Weights of a small mixture-of-experts language model, trained from scratch on English Wikipedia: vocabulary 16384, 9267 steps.
Below are experts of layer 4 (counted from 0) of a mixture-of-experts language model. Rows are named router (the router's row for the expert), gate (a neuron's input weights, with its number), up (a neuron's input weights, with its number) and show model dimensions 96-191. Each number is 500 + 50 x the weight over its row's rms, rounded and kept within 0 to 999. Numbers have three digits each.
After each expert's rows: a language model's description of what the expert responds to. This comes from a sample of Wikipedia text that the model never trained on.

# expert 57
router:491558538579502564472474531503457559375465545464547503504470512549524480542576557521522541511641511481507549555443559470470434506401501493569557564378427503532511498503551473501480534441507470475434588556548569521486526473444501500482512632510493473502479510525577542496535498439473501415
gate0:484398485502566453549520441507511444491500550467578423490472523454507479501436540420563481435541558532589572376510512515550524475564368604539533529529470569586438482421461444436588515461553565485452430473515471544522509535553488622436440503435472454521465479578520533467460572440491585482
up0:485343488485541495508497528501544444586542518502567446462473451423471411548518576417498537442546537537592447444450501458555495513511491551447479626519622465571427524440543494541530494465563560499497523497511455552498539470510516515474454473466397545511532481522566500446513480472533497490
Description: First words of sentences and section headings, such as The, In, However, After, Later, and ==See also== markers.

# expert 59
router:528471590530504564468432525552565465372496602408545533556473549575605515537615554496492475530573554516511547619414524468473494452417518567582470546431497635576502436541524444487485467454494517477434582493493592547489575496481528522479559590509510446488499436486522576468542484446446466448
gate0:495535502494496532402523527387541454478491541427526515525486473550572464352592467559549553461456361497480580501529466584495488465476464507485539483538503531489470603530444463534560558565514477542523471443476558455573501540550551458513430475507515453468496462505496566398595456490449509446
up0:493477552501508440468531496463523545506487412479379585419521491454477485493481489455573387475501517403473527480560541472439515569472492429406529466517504475519477528554468496448508400461420395585471458460555483487471565567573540527441570475541600489578517558543517576399525447489545511455
Description: Periods in abbreviations and initials (Gen., Cap., p.m., D.C.), closing parentheses and braces, and final cells in tables.

# expert 28
router:495543559551526502398478504551483548444452535501508466574469587530493501561558575539506475506530470537503470545413605478476472471421495522478545572405432570418442496553522445394473510464508438491475514486511554533442564483538481487463516682523501434473507481493576628453537534491490459503
gate0:458466488473487449520505538481446538525452496546500481555483498541458439483454515620495537562422502571475431450511553555505486528540490508557546644529374536525416474486514469436491458554549439469488543458547503476460571443547516545449536473483418522480557480459481594448516585448516378511
up0:533525435521516500653485548530559559515461469504454507534551441611526519475577445520459426544452414512515486463441438590580444474483522430448444526489608615501479508465512444476462548630513565498498443572523495428538490484473568544552504482502492572504511474490475496517469570501444538548
Description: Word-final pieces like -ive, -ical, -ary, -ia, -ette, -ium completing adjectives and Romance names: explosive, Auxiliary, frontal, Silhouette, Konya.

# expert 42
router:463554562525561516429427550538461558464520547472533539526542478481528494594589558542512462561561523549489503558425541471498477475440539554500533600443475541519507410525564476488450522395501511442510548548508607583498530548475453469451542580509418446472518507448534596464514566465440410451
gate0:540476551563423614512481554441544491499532478467483527545543486475509550511544522467518544471461445548583476546524575421516530541551512505495486528616479586535449504610467482525523485544486465520548459491483547551485572510496535481459556502550460571547500485468513480548498410485490559592
up0:460531454427606396487509452549460522515464516526505438465479519522513445456443473553481457514532557462416543468485447585497446467465496503493510466375478398464526504379545505482479536449511513479435556508504468449532466496500450539523428486473544447456499519525489527433480597536516430420
Description: Sentence-ending periods, often joined to a word ending (s., ing., ".), and == heading markers before a new sentence or line.

# expert 51
router:511491579551539564453488513559513510498536525486526517508545554544533476511541501530544444517612567532549505551483528492472482461378487563490510563458483543567452384516521461451495518429523507467455551541501548591503573505460456496453542633520442424492498519472639626462540485474499464409
gate0:416527550543441464475569433466519488454481535541451470538498550415503347460476490412413558437473397473488484550542523591434489565471507600556459515466487533442429487534495475444517553504425456561469555464459494512398554503497536582420486442521449500433505554474515475462540477403555498543
up0:555495457429510493425453520460542490479548590553610546555512429451474560462534498508492575552520519454496461560451552446443577549599470521555431594486440458495576426555442557457473471450514516507541442402569490538554495486504521551596428569465476428551447480447502584552473532497523512477
Description: Capital-letter pieces of abbreviations and country codes like HUN, FIFA, and score or year ranges like –19 in tables.

# expert 7
router:448553510570492528460490532550536547390507507470495530530517542509514495507556491576527483524556511558475469558355577470522498482423542524509493561432465527510437451488534480455466554464513517450406590481542549531553485504454466507506534697562492431428502451516592577430534532484453459501
gate1:554463498459502544587489550570572431430463508498460560455472454500555503477535502577586496535545455643472437500504531468530485508467466527477446493541478390470463525581599413444437536487517525521547575489524561621554448488586528506571472519508450437421513451441505482485524514500465501570
up1:526545491486460466509369603460531482460474488454455379509462481485512508554495530534572530524626551496437567547536447470478567463468508656545549588552547520461431488440570491436523486488492516450398510420481447582461439444570502422545535508494488552511491499426485523491620539487499479426
Description: Head nouns and prefixed adjectives right after "a", "an" or a possessive, often before "of", such as majority, member, deputy, variety.

# expert 13
router:466624519535578525433457504525487560427468530467551505517510540530533486527532596532534420513550556544530523534400557497528473455413520533502559586374453581513502433510589467435488449459516481473465615530504566566441579483464502498451527571498462470475499459486577588456479508461456461386
gate0:440551450603471446481459459446449485541440488463501619475424505518587592560520519478508476557458614467552506454576514465552522514423463372593615547585497518500534520434471600537526442443465462521437476510463416488448454474509492503494500493520538526500502527538477462499566470510512529422
up0:451470497546427480487538545492475485543503486480505535508493496518530631436344522412464573642537526483431474505499420422528529448436516400571496508522458528410545452470443519589453467475489500491499521443493544535536390452451507521548510516573462505399539435476513519483472474567583580451
Description: Line-initial hyphens in infobox and list fields, plus clause-linking words like and, but, It, later, notably.

# expert 33
router:542622582551568505419445538555494508455524563485571506552482474519506500552501574508555452488543539536497556531463604394508542482463520498565566592378485525591461494522479459451492508480541517435477580501566543621491577535470508513468516567521456430490504474517627548451520478462478476427
gate0:501569608443451545576416455487493463474446524360627570479478528465545490481503543496535531497465521603477530532464497553420495455468492558445543513568377597515485486547497545541556433449499481559439416476503504534519490522460556485546500543512405494487475480434465588500457484414553478477
up0:504446346508547437411581518508532528590526513612419421540507480536407506504494441525450482451553492358529508356494445456526505522525491508526441466477626383479567461467507431416468533571457509431512590535498497450536535448512473513468513476520587512531558493570532414444471554562435484600
Description: Determiners and possessives opening noun phrases, such as a, the, his, its, their, 's, as in had a population.

# expert 8
router:541558590582569484459423538561505537450510540426544548534528540573547445550587594521491488538587521536548466571422575459471492494398517490478520553467456539548522457507556467479480481449499507449427529474661422548480534574502481519458495503536448492458510528472695572497539506490461445474
gate0:485460600500491471496450481512375483575469513509541502496591501587501451570510496590566440463560589524450559426480426541515536556544430473536495472466550482485481507539576518480506481448456478465468369594464471552436363341522513478438553469452446526437536480482512464435634481498483535404
up0:442535420529536502530561502473498499430492500536391480519394546392445547455554539399441564486465499483529446516457517390488538471470520503423525540556532522528580439471471420546412468495525534524559453409563505475521561613447539440583498512496450462504515555479532483543387470472557490521
Description: The word the or The, usually after a preposition such as of, in, at, before nouns like first, United, same.

# expert 61
router:501532549589558566463411532564508476408498566426563478593551538536480487554556547492524483490567536521481507536442623515501500550434461512522528529373494573502519446557545473495579463406505473489457566566541558561515508438479511508465480652491476513436542465476574568493527544430485468463
gate1:416434501437564586446469512458546477533554468511489556583405463476531479439490451505511543467447520517507583398455601538499473469534492551590498473604569515445467475535448493525512500530460468435538561568630453433557433456497404525546412511446487484438457520428527545424537456567472582477
up1:501525540481507428430527564519443508487493492533462615447476489523443475467518470606461558464483591458406506462508555555521426543468476476459473475407509573515468437409443417496505520491428426440445548480562478489523505461530475442464495474412509547600493464494485538475486449565587532523
Description: Word-final suffixes like -ing, -ation, -ate, and particles up, down, out, plus digit pieces finishing split years.

# expert 35
router:525557581547525548447444579549490505395526543464500516561500549495510502531551567575512541500559536546528515614421547476449491438421525549513547599431466542528501457568529509430477514484482500512446557498571606538527529539488478470479560638521450491475522499472504590482570488453505446469
gate0:477545510485548545500516542471464522594570503539537546435495458458459488567527544564489462547490488447417502554536512535463440501415518478494526511479577520534542509602512461429521441437638446498449480500431563462488522501486513459557497442503473476501393554479498432371536454522497448580
up0:364452456461538422523514460444399471444505436431431437532472579426473551452447447452448392432517461560475463602500534485488594583466461466513467524486439476580632537542489480482551534546480486467443543423475522543420497489514490516407527458455464580542559521446510560501528558554543450460
Description: Final nouns of proper names for institutions, places and organizations: School, County, League, Avenue, Airport, Committee, Census.

# expert 2
router:469567606543537536501469507596563522466498572492569545512507517543548470573563527475512490495534469448500457478461587428486530475428513508501552535498466509544512496518532413558458492476541485481415619482513542559472572497484495486468523711517440484469555516448656582529538476455518447447
gate1:478557524502500459477465503502561496540388466472556549505409461591609472524489453487550565412540444529561490499468484535414474459567489490525478557512577499443457467535545391544489591502480493489409506485412456510473478484579410526457538404563406488445388516594439517508563436488437532523
up1:457400534573435465522526504470423485533509508611442462420479395439478522496473478509600539654433547442459551535518603469475547487427471496552461509499482560475441535484494558484540437523546632508514419479391385497608559448510500555497518563385511539506509484487531477466519503487520591459
Description: Short consonant-heavy pieces inside non-English personal and place names, such as Kar-z-ai, Tro-ph-ime, ib-n, Kaj-j-alu.

# expert 29
router:530544614558506503474472557574515470394456573438577502540478552529596532540548614530567503481461547542498499557377638458504482458377553561572496543445452530527521470539507444500491512479494472530482569471514538546531519558490561546461560644525460447476496500463489594451541521469490424510
gate1:492560532451466443447554493523375508463526486531531446534437554441533536500603497587551562533541460578524459540442595512524530465460516572559521523500468526564511534505474454396516383529578458568528476425427530471436513500441523469499489485478494450463593452436496517554392467502575546520
up1:545479479526439479635422540592505521492533506474450586470427523514398521409424508449467549491523510536490475538481491501571503539546476559524531536475499589454556476486550495504517477585446484511519430470524609528539396636631566446578475514473553557428527506535487519481514487604528461538
Description: Commas, often fused with word endings, after place names, nouns and clauses, such as "Auckland,", "Bureau,", "females,", "hostile,".

# expert 40
router:500561599536455530471512501542544538403417504463555500479505546514512476529519516500502446532603560516575532552467551502531484487386505557490511513425522563526512452538554445446519490456535552487459568552542559560588517478461455557495544672534454456480555476489640622447580505444464431407
gate1:533560558537489530468556570471528518416464448466541554528517581534469505587580563508409407465545529530491505561528481469485558475559492491391463441595493534556505576514548569484583462417495500492499642498606560509456526600557495521451527585520552564434476477514531511517537501454510478551
up1:555505501559538431471403468484546515550393478473451504484442495484545514500450571512534421393475522498457537550469471477554483613535524479473529407429470454476476540455510498548583563486481467438555440428588535517543519476491461347548472530464477453511461498472476444530440516431519455482
Description: Single uppercase letters in abbreviations, codes and formulas, such as LC status, SPD, SMILES H, Rock'n'Roll R, math variables U, C.

# expert 24
router:492597567548525499426436594549545535450436559475526490561536562546541501493567571604527480522623581550493507605378544511493523465400544479491508544419443551561514430454486480509500492409489523504474578544525532476518570526517477546512501680529400468454538481475606528504504540469483448459
gate1:545533525558597502491462568504556533539389457455458450555557521522556432515566584496492486485490601625529585543461523518404455545476557520471541457462497444531449447434507482509481514558467444561574531494531537474531464490529512462573454384522451437501542525512553551468489442454485536554
up1:561513485558385424560518496503510469446533464492523557572509528464657505507416527481451602563512511486502447495573471555546505508643481523541460621430494410468484511555506547512425532510474502509582480436569473462402536449457450552471466499558599534507483507558428517505474480541514550389
Description: Capitalized nouns naming governments, wars, parties and fields, within proper names and titles: World War, Socialist, Senate, Law, Education.

# expert 10
router:556536548521600542472404537502519494480435534478520555491545557486567498557569551521538503442505504514519523594411490465536567454442538523509558521409468593534507467491452472425438524464554506488462564524476579566457553515477475581464498664543468529478489486463558541477527524411405396455
gate1:551428584434515570490427442481525515544477498563527558532455489473499433500501575505533512519462522500347529591527514499485462445458439515466452500586417462535441554496437549504574371518478474553425489545522477455591443509499523519575476507495446526546457533464492382474474511459563549465
up1:522471525502525472509487399469451553489538392484513554481441498555541424445470534528504432505513518570475416541503484493438449534453408548480527448513402466537450602424438563529537427412518529414441514540474570434559460595505568436494431439597496453529536615548547502461463472506511612441
Description: Plural endings split off nouns, such as -s, -ers, -ations, -ies in stations, rebels, dramas, often after numbers or "several"; also spokesman.

# expert 58
router:482517515532538531426413520525528476515498538457580534532513513461534473508545559563543464525592525517513564561499547474471487472401507535510513584451450491548419497564518470522485450539490537469444499488483606622463462511441484461485513674511431467498545504508611564487522492438506474476
gate1:473465488453586501458526415481529447545451575470526394472493581459477373503496509507483544393541460435533483474495431497553529439459554557521531533471468472457563552505445475557472472549594493523424464465503518502503514582475490460438488510617536553489461440517541443484457505442548485546
up1:468455531555521458493508581572491469497522600529603480506580555558579456504456367419497511437407393469433459451537462513506486501465541537483581543564452492513495512451428495524464474542591526544544466471545487388402462519532503537447458597515547485474356477481489493480463510532568439521
Description: Labels and words in infobox-style key: value lists, such as Spouse:, Occupations:, Population, High school, Governing body, Personal life.

# expert 55
router:503536592583506544473484556599470479478465602443504505547502572540555490556618538573518520520590531509468482565471543501472480507435567529512507577431464505559541447511542449491493489447518497441396539533478548504520526478520474492462507712528444439443514475484676593462502593486495491452
gate1:484516578474490485545478459589574501515456490504507410486480470532443499495558491521443597517546444478498536552485433531477516520449485578465488487504511468571606459529497446526459438470586510425466570505403479558402439489529605617498493399436528488556556481561596464436520519389504577580
up1:541640421609502488500585559400513506491468392539428474530495466474442521480475536579447547522515475520528552470504516465458517523485548449405517479481564448471508546556557536464452423470513475554552464497440609512509503582494417496472419615516542485504552470424499556528440549511465443467
Description: Superlatives, ordinals and position nouns right after "the", often before "of", such as highest, end, inaugural, opening, south.

# expert 18
router:547520573618543574465434573482565503386516540428564523503496505497572476513554516529553468539576522572582513604455573435471484497398549499513507508431503542522430474556504435533506486468508489434498549507509495608570529452477485509452522650468475523457554469525663610473505457484470466436
gate0:479493451438522491514529497498495653515484550473506469442510476650508476523497498490590541607446432539533458529536434388545487440504557422527553522532493501551427412564528505471503547472391519531539496654455495472559526605490462477499505591528462536503548466457518410417558451546400539524
up0:519478573547489503526451463500577358530507368512471500564475549397527469416448470482478453438576520465488498486443509601442484504510408557446433482495508517451500591469458502552502437526616397452444475389497519496478456451525557496541459375478588464505473518551462582513452505479602480514
Description: Month names after on or a day number in dates, plus some the and table cells: 15 September 2019, December 30.

# expert 45
router:480482548503505495498479541518545453480524576479538513556508541542491455500614568543537432529590533507461492493479519564526505464473543491508535510397415465511520453560534443508486542507566546479504545575579559525532590494446497549449507655543434500480520512479599599478477561500473427492
gate0:371512500456495530497527636615570502561404493523522486651509466491480528462561453439468518517542439513431473457410505487519568538489607564559450525574486481470522462467426423526439620511493520389485553432454460497587516525556460553464452492433426474531551558470493491533609542524523512523
up0:538482527552503523497456441515552463488454427510539565580482464463457526479532515579487575460520475470603481455537546546534499491521445494453543379398461552449546500521432452576564469477605482558503504548447513551450491497529532550584551464525572409428477401459465486480457450460530412432
Description: Word-internal syllable pieces after an opening consonant, such as ent, ant, ut, er, in Bonaventure, Automated, Tocantins.